config.yaml
n_experts: 64
experts_per_token: 3
normalize_top_k: true
routed_scale: 1.0
tie_word_embeddings: false
beta2: 0.95
batch_tokens: 262144
max_steps: 4029
dataset: "wikipedia_en"
Below are experts of layer 3 (counted from 0) of a mixture-of-experts language model. Rows are named router (the router's row for the expert) and show model dimensions 0-127. Each number is 128 + 24 x the weight over its row's rms, rounded and kept within 0 to 255. Numbers have three digits each.
After each expert's rows: a language model's description of what the expert responds to. This comes from a sample of Wikipedia text that the model never trained on.

# expert 32
router:148126122141101113146082130107144110099097097127119127113100180134126100133143103104201161113138104131100120126156100159144169106108121148106103114151138100143138127116110114098121120126116103097159118145111125143119131101161119133103132077157132144156126127118110137094110098118128172137113101134179144096160180152119081167136111164136102108121158148111125135165130108128139140102164
What it handles: Kinship nouns, sentence ends. Family nouns after his or her, such as wife, father, daughter, son, plus place and time, sentence periods, and table pipes.

# expert 43
router:141131115131113158137182121124103143133139111173137142155154136127086078139139159122141187133119120121084077085143092143080081145099138108169143119117198129130094151115138116146143130115110140097099122137121139140166135152167148117158139158159119100106124136134154151122124145162122114108127110108150111177123130095138143123096156128097120099066123108100125141114171104073127153117094
What it handles: Year prefixes. First three digits of years in headings, citations and dates, such as 197 in 1976, 201 in 2016, 199 in 1996.

# expert 51
router:096123161168086099126150113110119109111103197163147146124119134113152132107121166169139113152139132070116135151162146152104105133182118151112113117081098158112091141112144142125143087097126115159134089103159108125153160133187125168108120161129134099121131113111145143085107100125154124144090107148152078104170158099148131124127110133116114146141115165149125094130103135106129129092114
What it handles: Sentence-start subjects, copulas. Sentence-opening pronouns and connectives and the following verb in biographies: He, However, Although, was, is.

# expert 44
router:137153126104115143119127162122163113108130089141123090112153132131105144155100157102126127146100161121124062134096118077154126129116088112097156125139109143075122104115118125156101138080137135124110132100120117079128150106112120091096091103138129162096123095141148087135152114105150146105133080110079153114145140112127156139139132091112152104152133164145121144152129168148096146176091
What it handles: The preposition of. Mostly "of" after nouns, as in Physics of Fluids or member of, plus colons and line breaks in infobox fields.

# expert 30
router:118115128105134130106161119156101179124157124166112143117124156145110125139127099102145118134113104143051090099121090123151093105118121084174148106125159120120090089145148095147112096127128123134133124136168088103148113147124090135092120166134070097127132136108121123107114129154133152141121139120142102107084141105150142085175144171107161109104094130136136159109120135131097171097112
What it handles: Commas, brackets, section titles. Commas and opening parentheses mid-sentence, plus first words of section headings like Career, Production, Biography after "==".

# expert 16
router:149087130151114114114114176119151117095172122157129112174137167154106161125131122131138133149120138122111109164135124153106087138157137119122157128141162121161103087159132124162145093123144117116118089106186120163138119163171141152139121104120111135187131118119131106142140123097098151138126137114107111123135117115123160096113134116179126156138095143127152141121121134156114165106112
What it handles: Clause and list connectors. Commas, and, or, but, then, while and as in "as well as" that join list items or clauses in running prose.

# expert 7
router:088148096126161141107123136117124123160083134112145116106143128066092118147119095132130110161170111131139154114113122079145127173143097103104138134097133146176121114121115140147126153123119142109147120180143143134090138130084130091119133161108147112127126131117134152144157166074154116126113153133146087139127123147117156103150157149122121145128119151102192098074077143152085105112143
What it handles: Articles and possessives. Indefinite and definite articles and possessive 's after prepositions or verbs, such as a, an, the, day's, airport's, Whittle's.

# expert 9
router:142121128121164141144147102072118161144105154152109114174122147093122111124097140089104147119106138126137103103129113106156107135090130132152143140120110116131166112127106195149130157126101108158167147160086096129178142171146133115121069119144186114133117111113175121129145088114139072118149125156130094136146142091141140125078132094118128163130101135123109096118146115129129101116125
What it handles: Table row starts, years. Table cell pipes at row starts, year numbers and the word year, plus fragments like re in Are, Greater.

# expert 28
router:132171157111111136131143175116135119112175101128146116130160155102121108099143142100114133097166105108126141147097153134123079118101109118183185157139127164147111142102132125121108099089131092145123074110141172124123106128113123140172148148142124132118133088168153094135113152174109101094132117115108166092117132150100119119143152127141138132094138134117149122156128121051139131120152
What it handles: Infobox field labels. Field names and their colons or line breaks in dash-led infobox lists, such as Genus, Born, Binomial name, Starring, Champions, Full name.

# expert 10
router:109121124142154110162131158085142151150127157125165147111155132128119148141129167132135130105127115135142125108145137169175130133111132112183117168107123119141139133114138131143134142128135127087128161140133112097152111160104125145152061153145158194119132082168182137128130142149110122127136140081112170154112103120154126176118156117124109135154114122159154116130118155181109132148117
What it handles: Table cell starts. First token of a cell or row in sports and election tables, such as Career total, TOTALS and rank numbers, plus between, of, by.

# expert 46
router:101151148112117103134135091115161156122145135112113149158087136158157102100115135110120154132157149147149169088152118153091150147141172169146121141097092110106117139122168147103148128107083086075132118137128140126108139132084162153126134158108122127084122117169152115122149136148102102109129133121120148118130154142098162136140115147128094124130163191116154180136136118120162149127136
What it handles: Sport competition words. Adjectives and words naming competitions, nations or weight classes in sports text and tables, such as national, International, Olympic, Heavyweight.

# expert 20
router:102151119127114166137102145135145116141139094133081142114117135145152093150110110177152141106131149107091113154130087125106107113115106117107091146176148158166147128134130154133166116128120088067119144090119105146078128118137127123102157080155116105160121118119156100110091110163130168141130129114149162151161117145135171180118127125116178092177158078140141149128147172101150131146141
What it handles: Quotes, names, case law. Opening quote marks before nicknames, as in James "Gentleman Jim", and "v" in court case names like Gideon v. Wainwright.

# expert 17
router:145147104145103153099141120113168103175124117113151083103162100126122172114100118132090145103100113153094161114160135168150162104100183159129087170118127092152147178140146103143104150116103140113155131125165118130103139187158123080142118095113110122122110142151159188154136160143093138153144150132099116157129123139115114164172136120110118124123150115136133166110150136111153082127135
What it handles: Word endings and row ends. Suffix pieces finishing a word, such as -ly, -ed, -iled, -est, plus end-of-row pipes in tables and coordinate symbols like °N.

# expert 36
router:161063129137111098119133109092131107135148145142092166086143165103130100117172146101165149126137131091155167179150155114140130147111100114165155117120139154140092108087119079116099166092115159128125087108102085096141151102090106089143101140095093149118114089132154100168154143139109112130096122096107166145123128144148092096150126119158163100116143143170142137143148144111099123141122
What it handles: Periods and national adjectives. Sentence-ending periods, colons and ")." plus country words like American, British, United States, U.S.

# expert 34
router:084126122135161134137070172108112107121111101103160143159111112161116128135108105135128154138137119126114108156180143175105165107163148144093158122123113157141115123154106143132097085140108136135124122135135146140087154121138144165122146090129171185131138131126089118116120114119151167169136137104133102129127162151084132116142074143110156122112103104135105145165109118097132152115121
What it handles: Narrative verbs and consequences. Verbs and verb endings in plot summaries and explanations, often after to or not, such as saves, see, upset, damage, prevent.

# expert 11
router:157122167131105095158134101116150119170087090116161138087116125120135123076107122159101141130103126111134167141144120147093112143128110141154083146111149132147173124106114131100135117102143148068140154139145157137110110137116181159099081152119121133095120104138105107099155141125146144154133145153112171168163127167162185105154170135164093131126136097141129135130155135152133086116110
What it handles: Auxiliaries and quote openers. Have, has and had after a subject pronoun, especially inside quoted speech, plus opening quote marks and pipes in table rows.

# expert 57
router:160130087098132150129107114142115142080134143142154131152113152139143122131158132189150102110114124142100114108139139144121056133141139139144150100141127169081112149150120086161091105110119089153137148108098080135151093173131153112067135107182129139120122144102110175108137139109155086073144137118144136108140151129111120106133149152106127177128088125149089138135111147126136215116089
What it handles: Prepositions after verbs. Prepositions after verbs or nouns, and clause openers: in, to, with, from, After, During, plus football table headers like Apps.

# expert 23
router:108080146133068064144100091119133120141149175153124129139097137101154145165139181130083130177128126134148160132122108147130148106144141135125121134165108136135147153101145113114147120170142163101126189148124070133121093098093075152151097134098108126111119182127147096101090140100127109157145129121153125121100113142123114133078132153141148132196164137155149096083145110126148113142100
What it handles: Capital-letter abbreviations. Single capital letters and capital pieces forming acronyms, ranks or post-nominal letters, such as LTC, CSC, DF, KIA, FRCS.

# expert 26
router:087107115097136118091129115139131169105114120121125139135154129116163092126102148095091099149179173169159098113085105104125130120120090138106101116077105110135097104122159158159118128143090155131115167148174127096121104139091125133152125163099152148113123100107095119123160103067132096094148141094113115143105123162118105157167140120119187126118120145143114128133119107191162085143114
What it handles: LaTeX math tokens. Backslashes, braces, mathbf and single-letter variables or subscripts in LaTeX formulas; also "the", "a" and opening parentheses in prose.

# expert 21
router:115153148128160100119187112120159144172161118123097158120132086123126119103139179136063128078146139154118157097117127115155101112133125116098125131103122067137119106163163106142129122133087139104092147146153101132143089138111141092087116113138137099103131142118142133155117163139060071121094130159131138166116117123106164144105131141109106145146124112141137205165141145140131094178099
What it handles: Mid-word pieces, acronyms. Inner word pieces of names and acronyms, often foreign or organizational, like Cymru, TCU, Initiative, Reallexikon, plus row-ending pipes.

# expert 52
router:139155087138136095174107104119107093127180122177146145107119130107148144149159113108134136141129103175167142125125093150166128140112157139144078100130155113138104177157108138159127137118128139107140120154156126108161124128114157122170164087111136104133132116138119094134152157141118124166116108162129086131092089085139148084134121114133126162133117105138158101124112147073152147146173
What it handles: Article the and headings. The word the after prepositions like in or of, section heading marks such as === and ==, and Spanish names like Juan, Los.

# expert 39
router:132104147123144143100140109124125174082118115090099092112148150133130121081102148131162130139122140078134094143127150105119118146110140155152120125126117136087166097136079103107160168154143100182102131104105132134095094133118128109085139095130148132101119128169139087152134167134176112145130100143070117152146131200113161129138129138153095107141140145072127100092131120152118089145088
What it handles: Asian transliteration pieces. Syllable pieces in romanized Japanese, Korean or Thai names and titles, such as -shin, kuchibiru, Iwaki, plus Thai/CJK bytes.

# expert 5
router:110105135055134124096108160142090083092134114091134140122095165120173101119156088121112121123132156103142162079126129084129108154091105132131165141123099141126122102109152131121118157115106070112163134113127138094084121101154155121122149156150182110146126168129118134104129089138134133139122116119104090140134172133116154109110139103126105115106123087116126115172173093149105106159112
What it handles: Head nouns and pronouns. Pronouns, relative words and topic nouns starting a clause, such as which, who, it, what, film, song, episode, season.